python train.py --num_hidden_layers=10 --hidden_size=256 --n_experts=64 --experts_per_token=2 --d_expert=320 --d_shared_expert=0 --hidden_act="squared_relu" --moe_layers=[0, 1, 2, 3, 4, 5, 6, 7, 8, 9] --router_score="sigmoid" --normalize_top_k=true --routed_scale=1.5 --balance_loss=0.0138 --balance_bias=false --router_bias=true --init_std_router=0.00702 --lr_router=0.000794 --num_attention_heads=3 --num_key_value_heads=3 --head_dim=64 --vocab_size=16384 --norm="rmsnorm" --norm_place="pre" --norm_eps=1e-05 --positions="rope" --rope_theta=10000.0 --rope_fraction=1.0 --qk_norm=true --attn_scale=0.178 --tie_word_embeddings=false --parallel_block=false --extras=["capped logits"] --init="normal" --init_std_qkv=0.0282 --init_std_o=0.0282 --init_std_up=0.0282 --init_std_down=0.0282 --optimizer="soap_variant" --learning_rate=0.00651 --beta1=0.95 --beta2=0.99 --weight_decay=0.026 --lr_head=0.0435 --warmup_steps=50 --schedule="wsd" --decay_fraction=0.933 --decay_shape="linear" --final_lr_fraction=0.0 --batch_tokens=131072 --max_seq_len=1024 --doc_mask=true --train_tokens=1122000000 --max_steps=8561 --dataset="wikipedia_en"
Below are experts of layer 7 (counted from 0) of a mixture-of-experts language model. Rows are named router (the router's row for the expert), up (a neuron's input weights, with its number) and show model dimensions 0-255. Each number is 128 + 24 x the weight over its row's rms, rounded and kept within 0 to 255. Numbers have three digits each.
After each expert's rows: "mostly gets" lists some tokens that are sent to it at least half of the time. This comes from a sample of Wikipedia text that the model never trained on.

# expert 53
router:119118123097103121132119147149140139127142110077118143142114133195163122201118141100124117134134153162102132149119137088181110144174183093142105114100096129115133119135121158144123145101155144146140144149116111122214104134122144116131098144068109094109072112158091145151090116108113120147127125086107118121128117119100125126073106173112165097146213109120137157123113130112062114127136097134098134095122100157159153133123120091137161136138139095097105120109128128115117134107136116140130132110158156127134094097120156124129123093121142151111164114126102187146126149109159143083121180134128146116110144153112114129160121145122125128121130148120145130157116158125150132164102134152140159135146131132101104129129116166115113125130145120130074138158161153144114169123146136
up0:120101125075135116089134095117155174092174131127045090142139117137133113161137107149121142148118172123117169161166149148128169153164125154117151117119154157130139131151131095145098099133113123154107145143169124106101135123153134115115131151146088164108093104121096146110150126151151124143094137110150108133105141163115157115104130148091114088096163135132191124140144153144110115126166110141097131101140143122117113053125090105141097153153127060114160113150136112081156110128105155140137172116105116124129136122140143088151151134155156139105169155129109140148124172084101123139134151119111100124164096146141120125118144112094123128113138094134130111132107162123119132146114182139131176119120138110090150104126144168092133153132104108132123146160099121126141082110148149
mostly gets: " U", " '", " \"A", " (U", " \"O", "===A"

# expert 55
router:142119121134109108123148077112114151150148088076097119112105127142157093088114113131140101175127146088129128132167151117142150170103186123116168153149095147128101102135172178120129124136134098127072126127149116145145162187133143145161130194204105146143150131103086128142159122128141114117115139155115114128144141115158141126145124119140119103154177143159132087129134118160165146112134126116131138162115114146151120136118131113147184126138154120177123122129127114125111106092130091144142108112124130135135107171134114134117119145120054149137112145132165146156124108124137160137139082080156137118109129126124109159113126119124109102109138115138128123145116158149140121146159108125084108102105223138131122141081124121124143135122156124128096140124104120183101078127123132
up0:121161139092112106094137108104083117118092148083086116102122119159182108143127120168154158138137157115157127177135151143102114131162131132140140082135133136106103106168176137138103132136112125136109124124119117151111174153154122130151170109147137146154131103096125146145127094156138077112154130155138144151167105087148104112143110151127149096144140084150132175121134150163117109197117127149145104158119109084116129125155089103123080132124117140147157128115139123148129128117078163085152107153145131141127151120141164166090097106129166136153091113133142144125138155133114144168151125068111123151138165194145133147100145124125162074111123121127129136164136136153150150166158150112085106123098133124127137114167131119110146127158128138090143121154102135167115088122151144
mostly gets: " moved", " returned", " appeared", " located", " worked", " went"

# expert 2
router:145133120160092115129117085144120103141193145115120103111120109157111159138134102127118133162110146125103112134148170126162196133146119113144152104120106162113131099117110143104134155126122133130117145096104123111123145126111137136200116155083161132102147143141098134128165116074118116127095095149128130124120120114148119126154144122126125121089092160111139148134062128102109165140116104137129114117142101099125114130104103163101102183131178110185088122078126099118124141136133118143136141112123141161142084148143152095145120090116149136148079129143163129156157158097165121155161107089142101116117079166094169144133089126132107127143154160145197123126138111131141133112116147075105130156165132126123155078112096136117143142100134169105114125112145148110123094101144128
up0:127116120161102131102168122149103145139135139151160146132082143116170158132134138109163149150135098121132136163130163105134148116113144110143132112124102088135110135120104152149087128160111133087121079153110101141128124100105141146174195153162157148111114102135146151122140182196114100144165118112099064126108157138125147147110127155140131088131118108103147174148077085119103115103132139152108133153156114119137097122154108179086122168180143077121122131100114110137112149129135123116074147135107122120118124124151154133153146162147109135148148127153151118137080080115131121148160109088148133174133110140129126148135118141088118103134140133125105150143116142138106106127123163143151154123129109111156188153130095141123156110128106093129114076127166117167131125132093081
mostly gets: " many", " two", " several", " three", " some", " these"

# expert 30
router:121112133082105129128123125143141103149161136140128155110129129130120091180140151112156111133121146165140130143190120118092137119148179096128096034115091106131119124124111129114114139087123123155101130135111124143124117129084102135122115124137100094142130085152146116138164124078106114130100100130111104118097153088126121130139115140151092113098155109089150143205160129100131105134135122136109168119152135153166098147125100102125132112135095100083135135096119087126116152097121140134126122129104120108170151136124138192148134070100100130123179128142137153166105119111156159156142187120134106188134177141120120105148121139139117095121088139094124171152124129123141138148134108101154137118128123121128089150132140115128103113140136177178119171146125137124133181130126120
up0:092129123119145138123112114143149075113110120114127146102086123149115093123094120169131145125128117124124119144149128150132158122135108153113145156136086135153099115120113116090098082122109152147112112143144137140135138154141126083118079082095144167155150113138105128149087099084157138151098130123138102094133139136140120103172150148159128130114141104100115115131141102156136096110114100162155093160150119108107179111158085138102135110091145116138131113136153143099139156105099201115114143148124134132130154132129113144118122133087105161143091156186148117132138149173091140213076138101137142139112116114122119145144097161124135168142087082086089133144113143128126110136138103107111134133089115125151161148154119118083083109098084131142157108139164085120118113136088137
mostly gets: " re", " o", " inter", " pre", " trans", " con"

# expert 60
router:144104104098114106114138120149118135120176143118121158133099076138116123091064096131128089168141127063114143111143140135174136142118135141119168126146122136100135182125156121110121155139112092142140140098119146134124141133126136120131121142116156106105138118140122169138151110153125132148131060114121143151140127098149127091092106149163111173103081121115178138077079099091127159120137111099140097143161151156134167141109102144114112154137152102149118121109140131112160132130156121149140129129139141131156134155134153158142109136138090150072082183153130122151169128136153122160146110111131137086098133160110112122159100113123169157111137160109167151117098128112128125141132135138038105084160131090124143116161131100153144126077102122116136141141129131164104095116144141
up0:130140094188139126145108061092146134154135144112116126145109123150140151138103076157132117152122089121146152131140142096135109131134125136114106157078114123134111157141106071128104120133139113137133107119106111111145122098173152138094114133152162112134141145162120065137091134117115154131111111134110198120126130136158134125117096127167097133123103089153126107143119115133147121117144103095134085128128139148134159166112118103125100136124092116137097114138144155085138172115153136141133170138139142095117114156107182109074149167113124152125150142112152164156135137066136145155134137145150176142115091185128073154140129119102120111134118114103129151108160129131111145087150122156113134125132132104119119152143102088108132155090149136146119109198134121120136139189066107
mostly gets: " second", " third", " 2nd", " next", " same", " first"

# expert 21
router:103115123133117114102138119134115098148065092150134169096175082163100152082121137126125109105081146089145137109125144157088116156115139117115143130138116137120093152113140156110098148120125129142093150118127130143156118137089124108130144139092158138145175134125119116136144148122104118139125108097113119103169102103185129098162097150114119091128109118075133092158073135121128176145130124152126094195118128106139129042117093156126154190140107092134125122142118150118127141121122149122129128126114126129127137105124135084133110102123067121107120136148151124155182148114174087133141076103135142117113184150124111112148102094123115103111140117151102128131132139126135127104151155081095156094160152108131123125131125151120109116124102125119126158081123149137114068139120148
up0:076149106087126180136116099079137086158117103152116140117157107153135155128156179122138109154101163122133119105127112118120182144151148132136121130097119165125111121135139088182153117123144150106133109134134142104106145136086143178123139115116117149100157155139110128193094107105147121126131111108161115175117130132151131125170148144099160106156120128135164129093173167144111137150135092160112116103096156158185089148069082109139126118156155083116105102096139149106126111141108147114140094113097140111123093138127109125141099141140126125147128139126155158140142125126112127104112089154137104120122124131117080119134137099145115111121136133097103134126090142149148126139133119131116102149133133152128149077135127127138185105106146163121091132179145129097056073132099106
mostly gets: "ba", "aya", "ya", "ika", "burg", "ua"

# expert 40
router:128108125143136105156114126134137164136114072134114162108145100060140119076092127106148098129090066139116117105117110101143168134113163087162168171128102131102114124151147138127109136117139131134132139133096130174137192154110148095135089167122134138135118101149114098140085095150112129103091118172093116143151098084130132120097103115123103106140115144107100118123158086141170145104126109141115112127135112150093210105126145129101085138137109156201132119116111104119103120122143099130141113124137142112139051070109129164131118140097122159078115152149148120105106147115093125128141051132137111170133138119137123102128123113144125137110122126129131117148123112132133122156116139119148139142141100144102122127090126136146138096130128137106155137178144115144138148119104138
up0:125122113131123093095143151138151117132140154135126148125162130101155125128127139110106131123135151141120105168113105141102089137134146143114152155146077121118147172146094150108134126097173111145128123077127070185128127125148129140102116097130134104124068141044115144167160110119150093090123146114127108160120142085136103130110106113190133098125155153088085145141133133137187122108115136157097122118124082144134130112093164128135140176084138119159124126123102130160128128122170131142145162094142122172158099113142136191154144122103116156139129136131103181100129108151118138125120141118115090144150153115098110124161071102149133108098112106123124138163083122137136109132124122121144167138081105133137150121088107113126095114138120150152128137124167129165136147070107120
mostly gets: " ==", " ===", " also==", "s==", "==History==", "s==="

# expert 15
router:128128081067145102141092121121095112154160137164129149161105149169075116112125099101117167110138169093131107127106118146136140130126074126138106124145125137128095158103105110110113123127089108171089192125140125130112116126119169128136143166121147104115105165151104122153133146068117136168088104092104123130157161139146111096141156138125124049120170127140156118107076154125150124136119142118109129111150089116143119169131118101084106112132124102130130121074118114103117128122125103167152123135171146113131132108130147093116099122111166096129133145123123138170120118111127106132147156113150130143146117132117140112116134151135119165146058111121125121151155120147131102093151144122115138095141178121093133162111132147153126111124098143173072109098180120157098104108095116
up0:077123125163126056125115145128089139110151172117123123151108128138116104121156119159104081127134109111118131127104133174147135103132106174140131089123140129192087166130130116106140167144123105123135144127152132115128128150100104135140137132100140115104130058083123151142115109124161154140110090156132169136105154112144163162114141128099130150087142129144170150110122169150142133100143135135113181177107086129127129141119110118121077091105123099121106154118159151124110120153108087174158107125155152146137112157185130096138108173092164109084120121137152086117141105176161133122143137131189130126138129110099137137124157132135116147095150174096136139142122145144096107145151117116121105157112124096124146147091116121158111107133095106165156132140128105144104129133118075
mostly gets: " MPC", " Binomial", " self", " phot", " vide", " Blu"

# expert 41
router:108114114190098106125120125147127143135121106082128132111108124089076121154150132098118124140087182130123123142103151148092154114163099127144122117147135142111163110134095125124118127107125132150086160132182086117146121126129120102185123163143152135073165137115138130144166118123104131153085074126128100141104112134151139120179120116135140056115128149128128134091081095128130100078117099131108114112145132139150139137113097176132130132145124122144119105171115115112119125145135104155149129125119133152156056080124141101136106124141164141098156129144112146131132152089152150123161134127146117131124097148092130160148111150161103095107129142135154152137147168175092101111156114113101114148137126118143130115088111158074122121098128146099103133126153141119124049084112137
up0:114118113131123120093134113144116151151138095105122154159102136150117124179171121109136124135142128118159174133138154150104087128109109085097118159097153101145155124135161114136194151191098112163089122149152122085142143117140121105116126130146126150122130117106180140139182106151142100109129089102123131163117121088133131114147112116165128094096130107120139152102096166108139142138112126114106111103132133124088146131153137096141099137141146172123087162109122143136121110124090138148137160097140071146086164119122125122105120088074108146103090123114108150118170167137099125134165137127115146139114125107107144089115078104100131125084133146106133169156145146115122124103126130125103071082141148149148124156141110118100158117134152176155166148136141149165181108091112126
mostly gets: " Votes", " Pld", " 35", " 20", " twenty", " 50"

# expert 24
router:132138098112111106069117115149145134127117143109132132131112109115160139095151147125159112093097177156102100109106122139140126115141160104174142146156128129131074151153069118104126140129058147131115109103141095145120147184133134113143161153105140125084152114160078085148143131128106109106113091100124128170132153138116117110132113108172134084121116134125201126084084089129117114119162116120123133181119086167172128100110139146147146115140078104084123123107088113133087144119168084134142103119116158133153128092116167166134121155110110147114098104143104114149133145095127172138129113129137131138065115152100125126121091103150107071132156131166125134135108150118088134139143132117126149091138158100134113129088113151127112119119093129132141152116137130114121124130121113
up0:113126106142116124150085145108096116092124135108151129133139125097144169113132141143159128141115131141127134109119109172099125157143149123142136145111091095147117155103154136134144133140116158116132156074134132144111139102128135109086175092124188146144097148108133133067117191167127131162136120076137102110108143134114121064149124140125156099128145122127110064132140125141148085171157135108107102173120127147100118120175104109186117138143143095111104124112084142149155098074151109175150144154105101124163106107106108108135169143141128129165116102124163135151112139088132117139114134113173153087101075136106149141140111147112122118141146102153124130149123118095088136121131144122102142124142170074107094117126131150099164143137160141123120128077159095140135128157100147
mostly gets: "ing.", "\".", "er.", "es.", "s.", "ation."

# expert 6
router:123110115174138118149127137149137142146126104153113123145109144131110130143101104125151141115112134132115092159137138149152191120205136134118159114133117129117105136148144128115092098114127088145100149111157114137128128126129120119131120112146120112146054097122133115127169131185084137141143168119138127143119145102129141135084121142148080141133164143171099130140147115170201071125136123111114126120102108088086113142149126111115145147126093164098116113142116154110148124136112142121147135128128138092124168145115147190140121138082143171124121127167151088117103131154077145139141184143128093167088115122123143156139110114132102119107111113132127146111128099124097135168155137114115117128131148149107120192153117070165106118128177109160107134076166133131110080152097138
up0:131108121161129133119119147150146121116143136111091107102133115070106097108113126154052156174162095127107097135138093120133152109170115123154109140159093134173106148101131136123156101091128108124125102104095097127090105138126116151116108064112124161166129123145097139164106100120157166146119157119163066165114116147107120142095134115147124114099133120116122123150126112141115097144146136108106130132099100104126124102122102128135144119105154129134141119143107138132160160151154127111137136143134140146147118155093164161132101115109183097103111144160115114126117094157130135154109156091119133142097116091121052148118126092141104143156133070088108116133137110123090123127097135139141146146179123086115158133103093072160126128152106165113118109082121105113130078137085114
mostly gets: " injur", " tack", " vot", " ceremon", " marri", " overs"

# expert 47
router:100112124141126130083134113154174087158165103122117148130124111134133108086106158086125134167126127096109113108134134096152131133145107116137114120132147150121101130148103124141083145124086101135095157100162123127172159163100146111133195125180175116104139088118142143120156116162145109105122133100109126131128114126126107099105102156160111121083116143086097085133054121128128130111154123136121191187103162138120162105117136097169145126145127123154119110144117155119110125077151124125135096141174151136130152172127129071144127119163130107148077134139109181156145155102109113143148134125138152142125094115117146115149130101131192120113113133158142157164113167132101135137139157077124166125157188105118143138108117127139119107128129117133149143127139129152105140120101152
up0:152137151115134142123132099117161102134124171158115091138110065124130113138091120136096135176147139135075118129121134117121126137138116155150133091123104107140133150107104128116082109134121136130126117124146106147154076054124121103183151125114135136136139082127131111132170090159151133146117083120148118134130126113133127104090134157180117138114159151169150158125105133127133091169120129057110164108184115161091130116165126137097153110157120148103104122161157157156163116110133127126092107104114114086136111117152174057101134146104130147105144147185148102098147141086134119131114095150106147120116098141128118125125138124109088141138087123116150100124122149158147090160173150121148134119097161098149151101108149114138158117146107124129131151158094151164130131110105143
mostly gets: " and", " he", " she", " &", " but", " He"

# expert 27
router:109125094133132120140143109128170124146122102144134116145125148092128103132150109124121085143088152185153107158117150135161174125124126138137161126122127140123140104141095161121123150115122146135112140131112112162133130147159134142100134154106107098116128133145134193133149103061113116136139084110123115134105119137107138114126124197147137128054135137169062099182097145143119121101147120119116134147121121143134151110127110110094126145136134086138128111082120150127132142123128079139129084116154143109128083116114125187133119072126175110088142129148114161128161154133151153124135200075137107127128069126106134088111100128138192133148129196129144148140122121149134105126121117144086153131135114115094100117116127111172127119102151146142119154141157160152091142129138150
up0:102135057104118095132115109097172141106122074126155120111169143119132140117148104119156157130180105170169093110123123141149124140117132161164149096126136130119113139118103143153095157103121135113130142109085159160135136162122172103136144122109135175167142099129131139157117102126118128152114119128084152111162174141164136121163108150138109118153109155137146126108112131077134166125113136139115091154094168093153138124133167115138108109089115115151135107144140098140107171108125127182124164138156139112153120141135112159169120139128123140098120095101131147100131132086142130091117167141158156059164118128116091134096093133154117167123117118141110123145147110089120112099118127121137165117185148117056136152106131137145119148127119133116132120132121144104062135079136137
mostly gets: "The", " (3", " (201", " (7", " (197", "°"

# expert 43
router:095116132134103121082087156150125123123095093134138177120133127187121124134136102111117108116154122112115136138163146110163128155146152065116141161135111161138089119137119163151138132111123132134142151100133114169151129143126128148118145109094159158126105192124169148150144116120093125186144117111114106149136122143156121107208060110119110128070140113124064112117115116165083135169139142122121147133140105109114176112104134147107146135126161071080090115089115085122115111139124111124141094121116129150137100118134144110141132112122126159111157138146113158137177175132137101096129152136146122165133136161110116157151138103139114132134132097145146119145133179137105117141121152135082131125123104109122153077092101158146075123112117158106116139159144142128140137128159154
up0:080135103110091153118096130149131089125120115087122136086112132108100152136131124149096145126140112158153166105139072137144105065104139165170158121165118160106127137150133152092174166166144109103080121124107142168144146137113165169091122124119122160095107144148098125162122093149185146148107138110122138143132085148164159131172165106119147108142140137158095151113126168124129101064145097141093130118131130116128139084101093149162123085141119128097151121163110153131101132109079108127140122105151115160130146099140111112118123099090103144125148089155123182115145185128105101131136139111142147126143087113135127127122158092116160120136129098146130105166126118139145118111107167130142130105112133112175098121119171105096113136134093139139150111141125111112145114117097118
mostly gets: " USA", "CA", "AR", "TA", "SA", "AN"

# expert 20
router:110128123174095129138077120115139147104159119128137154102116121108117124136093129148139139180117161122116119166119137161106083150154135106105083106112101148126163134103170132135128125124137148124133118137169110144126158146096185103116145132145152128099164154149079109137134100094081119170132108121126120141143115122125117102075131144137132133139133123080127089134162121101080085120152125130124176147172137055125157135122189141081107129135166152153103095097130142134113141083157125134134110075124146160132148085114144101133096113122117204136182161123167151126076125109095135118147099134143168120110177129122105122149114126130119110101140109116126131123116127128125107089133143104083111103121150115101121132107125152154116101117113119142067148141141132138132123124118098
up0:101116099106078154125155131119121134104101142145128127130142113143103154145119128159125153156113119112178106101107139176124119169143113124101160110135142132117145156113188124137185095089183095151160138110109139122116109128121124073120160115162121109136154091161111132107114094130143083131160125119108116136156096133127106101071142163146118146115148107140135090120108163151143133151108143109113144116121125097119110118103095130145142127126141126137126096120145087154153114165103161088119079124154078100125105133151164153136143134139118135152117082165116163125124139125098147105136143105110130167122118166135153099137044120109108118109096109126105156100151076119071060136143125113121084116135152146127124154108114116147092125120151156127172133177098110133124126149131112
mostly gets: " Heart", " Dream", " Night", " Dead", " Out", "in'"

# expert 46
router:118137120168123116069096125135140135133164077178142141106127129128162165130119125133155088051140110106106082132162155147145102163122150074120153154148119126136120099144126123143121118129099103127124127124147110133108140174102135116152177134133151161097118161123145123145105135140115135155137166131113132149129117144150107113099069120165176153119123138136126096097127152121177160119143159120123136179107130119132192155126195155079114120141121096138119126133104161138107140120115136158135146095121122138151124104095132102140107098123164163133165146144161111132107134121059131144127057139142113083120117132135131137146133115139125147088145114173115116132118141150113116119150151155049119114142085095113101119108099120118107104120118089164130141116110135116115142118104143
up0:115146098153102082132150120141139125085117162147094083120123159126129110128098145129126128117147140098124115163132127142084146113129171125134161120155148133103084128092110100107129083094136109174121127107115151109147115184096141113123116121129127178124117149075114102119172136083092107155103119105111168130128143104097176099146105119106118130132175114120120155137160120107125163073151109094143123156144117117160083135137137135152127133114124183091145093118172125157133103126151150138174119089094154115108114132101104085108126139130138165154143110144130154126140087112058129155146130135145117114123111138106108150110140115075140138131127188120148149151111131116117132120147113093089129125084103144078141149143126118195146141160116118150104086133102139139120123095126123
mostly gets: " album", " Stadium", " Museum", " Avenue", " magazine", " Festival"

# expert 38
router:119115109120115118100133134140124155149159100119114160114123131089103098040115146116125133083098160131130127145172133159088127119164146174138121174145120116100113101155192115113116126106116107126174150100155123139136111115093149123156167127073139172115121109137070172122137140154059125159149126094114121131120079112154141126119142120138136089132126147163125094163117115132171113092100111115132118185138109128122128145156115132155100156126111127134120130097121122136127137153136105114146125136169139115154143159104168139139132170098153145138123113139160115137150132131074126157131133118131118084124084120118112094148132104147164130100128092139120126129134144136138135140169135117070131132105161152146138168123109075127116097102110119107087145067137138166124129121121176
up0:117117123148120143080096089105143109140127123078117093162104121090107140135090155149171130127146150154149157131105138122131129124096113172173098138105081137108108178118143114104065092110152137139132157093169130099116153114110144103117158136116121154114129126090095073121142123181158133131108138135114131114138165105143130163090156138126131085113141143095118144109118129092145145116093135104126115136127127139078125150117114114108131138128094120142126156160132120116143139153156109104168148110120152138157136143116130138134134165127195168132152095159180167142160135130083133129137152145112085125121116090165087129112106121175161136123141112104116114110159115124091109097129151182097158144126123099140163091107104095159132155121094127138122120167128097100150148095139090
mostly gets: " role", " success", " idea", "\n   ", " evidence", " variety"

# expert 17
router:132119085093113127153127135125143182140157158139098120152101085183129143176135080138171104139120164130122099118141150112130110133106149082112114099165105132101108139141110140105115146121141119130112149117101148134094134142130147134135106107157154105124109097141137133144121111147136107146113090145126131166161171130163150109094107061116132064171106133103120130147114127129122160096137115139135137103133117098115152145079102151071148140142129119164083109061124132135138145122123142154150141128181129150131075096120140136147132127129099143144106182123161142148137158131075088168132116046138126110141090144095109146086108142144124145145102134113139156138111116118096119125089149130138102110113095115103114138141115131126125131079157160123102122119137093135107080110110145
up0:140108112136104123141128102139086143158122134148100143084140139111138105123098110111126148168111138115085128198145135099124090121137121144158169148129111116105151108154095144139108119146119140128107117162112166131131140160110160166181100135089164104088154104104108126124105094137129122132119133149142112158131159159161124117168098098135140160163113147144159166124160147147083153094143052141117118139144151094098125115144121104107118102113155096118152116162100141151136111126110135133159112125119126130143127113126159125120152118108179077133144130109123146103077104149140131175098151082122101121101129123099135152102122135171116154127121156127117125096127120135147117151106134123083090122092127141134128170099104166110114145135148168159030108083161106137125139122137123
mostly gets: " small", " large", " high", " red", " social", " black"

# expert 56
router:150116119131112105128132117098121158133179087119101123104121108102146136047092120109155046116144101085130102108141171124186160137134196137137140126129138143122136132141113117116117125108135111135133099124126119133114145134126143143154146178164138152125093124120119153155128110113111135106131178204108120117128092121166104092175181120121119108107153150180173113122151125119153122116160118092121144178099105107134122140101113102155163149136151101160119126139120105121111112118128131149143114126134138148109112152129130147141100139112083120130161113144157097140064108110132127146159168121154137154136155143142080086131116099117091082123091137142119127122124130126108124158127139137109128107142166134102086115104121168188124111126140123136112112150123144146109091136105174
up0:133153141122127122153162118112107150140148098122122123135132140098123140080133101124081156131174125152170112139155105130143105139167112136103091154156117126121104161129095129128117146145102093119139097156144133112128119101127125126131109175094141111113151104095116125100123153167114113110113145132118114148142076125132154071186121130135130101134126114190193110132155128155149123145142130138111138151133092148156107081158149103096155131128103127139082106139077155116099143103146140146067123119117119127136102094156125105162145187116141151179115128125161158096099132146119133121127124107111140118092114099150157092150094148099129117134125092111191119131125131118131130119138099082082074097088117150160122113133170119100125089117100150147102128139129105124096095079139101
mostly gets: " located", " based", " died", " born", " killed", " released"

# expert 9
router:104133136166113112078145095138169108136141081162132161182146114141108150130118193114136134178133110134096125131130139084115140120136085107138125147125150140124089106128134121145127123129097111136087136128109116158207083134123135137132137167158084122143166126109088145118135124133147143115133143078083101107132107146127089131121095145120084114074140121080190097129029081106204134146129110136098157161098148140168135097138118130169100137151111100157119126129096108122113113115140123128128089109147134140138125112122139075136140125128114101116125181119128132164125131082143124124157139100134119145125139138092136145140109126140178160113138105138129152124117137163099123151145135101126132144130119109113141116116103134127115092120117123114118128108161114135101132109136100
up0:114108136148136143152176104140125141126154167083123130133119118105151134085139111142138140153131145119165117106092096173108091088132088152105127092155181146144147127069132162110152140106126113149116075122084124130137130159138146135126148171104127127123157118146145106132112162109128113137111121079120091143106162158159075122127127147071082121139080150138147162140087152134185090132141147109081140175086160146124164107101133119111139158095149119117142159117176082110098125116146124124089132121164141081128151094148162110143145118117107133130132125155119138128073150133158136127145125102142118103168152123112180143129127125157159150118113117093129122131104140136148122146149108131124127105125097153120108113136098112129174116171124151086153115129112131166149093137154110
mostly gets: " he", " who", " they", " she", " He", " They"

# expert 44
router:058128158165093118030094112126124080144092090160146123124146096139125104099119146126123132138134164071133125096159134135134145166109104127119099157135124181116068108134129137111106159129098133141123118116126130125135166117125134130136126128129147109147134142132164129133174123113137104125130111139110123140160114127170131118187109112126088109146107144084108106096098072111115153143135151133122151207085141108135112093109132144132173149139124068149105114107118110146130128128148128122137134115133112138151158132112103130136140127125120100117093162145144099147157165114144137111144072113151122147153136158092129137151134059148172133097152111184132157122112160158126117104169148125101141127142106101121101114103115160119116119120096142112134129155107126140083114128127141
up0:104135114120155122098130142108101118115162104146129110155106139128159106096062132076156131134124167137148106108123177117110091124132107155120128125141123074080141135105115169105106143097139129165136188112127136176103152121131149119106115136152147157136106166134103111150163132129089110128089085134132157104145104152130107152118124105101116113128108095135133135097151105111081121077146128114126129123129101086118151160113126111103082138143131135158117183123134096107107139165107096132126148107157152123146119161114157115132142121111093126134093154158105156120142100118076127163148083103120135143101138114079155135098112136152119124098146102173110116122175114117141071148138118115137126154175097116124066130139096121182136142077150141132109124152134094137121150119166142
mostly gets: "ić", "ović", " Jr.", " Wilson", " Moore", " Alexander"

# expert 19
router:148122115182149123097138095127122116147162141148075100172109133131116141099141092107148117126117137140109124072113132131094125167120117098159154111163129117127082163136143156108125137120073119136082141096185118148155094127103140118131134146185175119091130098150114128147179125123112115117118156068122112149157109120141110119120102110183136150101172144115120145103125148139115133096143096136123167112140188139155118072113106118100120128140123107112113109085131101079091121128135083160153129130166146173122114153116129088136092100114119121106150129137161104126119152106134142088145106113141121157109114139114118114161124103150142099128098112145181127122158132162126111145164135099153181129123173105146147134121115178103131113103144162157145125129129136128117101097123102
up0:133120128127118127087163122119116093125111116167151146147153130127123127102135128116156080136113138132117113091116090146203084146165122076164152119099137123121153107108107145111105152122081127139122145126149143160105169121142153140160078124185125086149160158143164105127092110129125122110120139134131129124147113113111138121090136115116142119069135106129151148154117145156132136155114113097104128132166142133123116146108122135144090120154115172134125134134153160121164097114152121138154089083143135137095138158137122177127143154077137091095121112129119139150082155192121112097153127127097134155125065130108109100139104128123146157114144135169092120065170139105123115126094162142143136129127155125126114124135149171132172099165132110111160147132159142160194142109137107
mostly gets: " Coordinates:", "″N", " L;", " near", " 13;", " D;"

# expert 33
router:110121131142127114155131119170128129152112081140159142130124106136126149130118126118163119105088154094119108116173164139118118139177161159112132171142108132110104075137166149090138115094139094127154156116143103145151083160094134136138148114153168145128122164126151108135130125139114120188107148119103114135168156133179123110103130130116136101143100135118088134108171183143175147139132132107118137141128150060143147127093163141110122163125136105160114126069118089153121148161145117126142132123103132129132178158118151121124133158123134125126154129141169151138082150120046124165142124145127121130123128117114097117123131101126180143121138107192118104138113121108136080118116201114130092123139096101107129140109107129113122123080112115096103129119131118128111102094156181
up0:146122130066087121110154094193105140143129106110170158079129143121157127116090129113123156129149092124142116113153135123110141170157139130125116134129117122090080122142143151115152103114114107164117126117153147125162084119115145150153105168119149126146074145104122157106117138123125077136173165145099139107181076139147104114122125118127092154116107179154122124122158159107184163176124124116155114146127170121158143155193161090156100131139123090089105149140159111149122113108120133106116112123148142089141089095119086107158146133135116123147102121122164134112086129149098133138106118109130162121159133116121065135093136117147114103099118119117103135169092137099130126111160145150126100104115117163148119117147132123115125128166101134143140125120131145118160172083114138
mostly gets: " football", " education", " health", " development", " research", " basketball"

# expert 63
router:105103123105116121120104140131131125149117136151138098139108108137133164127126109146145138191157144102131126077140116144137106147138134073111077117143105149126087137149080166154138132126131130134142132107104112108096101146113123128127144133137103051107141110117148170123092099133114110123093182137137118141157151127119111107117140155116108120154147140102139074143111105116104162102184111140111107150170133175163159078100139103096140141150160133121118106054124153098109148131143134144140081119131144158129170082119152132131111124144067141184106171122144167108127142143068143126137115147128110099120110144114138132135097129140059144139094140158157116125097138149103137095133121092091116098128159116123117115120129123103114139107114166153096164129145101142147164147126129
up0:122116167121134111091138135094135140127067119111149129096066095097163101125166114150158159169127107108177129104122095140144087135115117119096137162170117148091135063112144131136112105126127136153159096132117115129139131156126151122132130103127114109137194132141130173151138106101126091108107102140141086156162190122093146086106121146178129075121119114128127107164138092149163109111144131155079103086148090136126124113093138159161105102113105139129147135150141146174128162170153143102155133149078102121134117116118115130135105152136137096154164131134153147129143133150109138143154129174142114167090152147180170148150098115129116151129141130142127147160177114143096110101152123106111110125107153133119156116114142159105150130134121165127156146123107115126131105115130139
mostly gets: " National", " Western", " Southern", " Historic", " Pacific", " Central"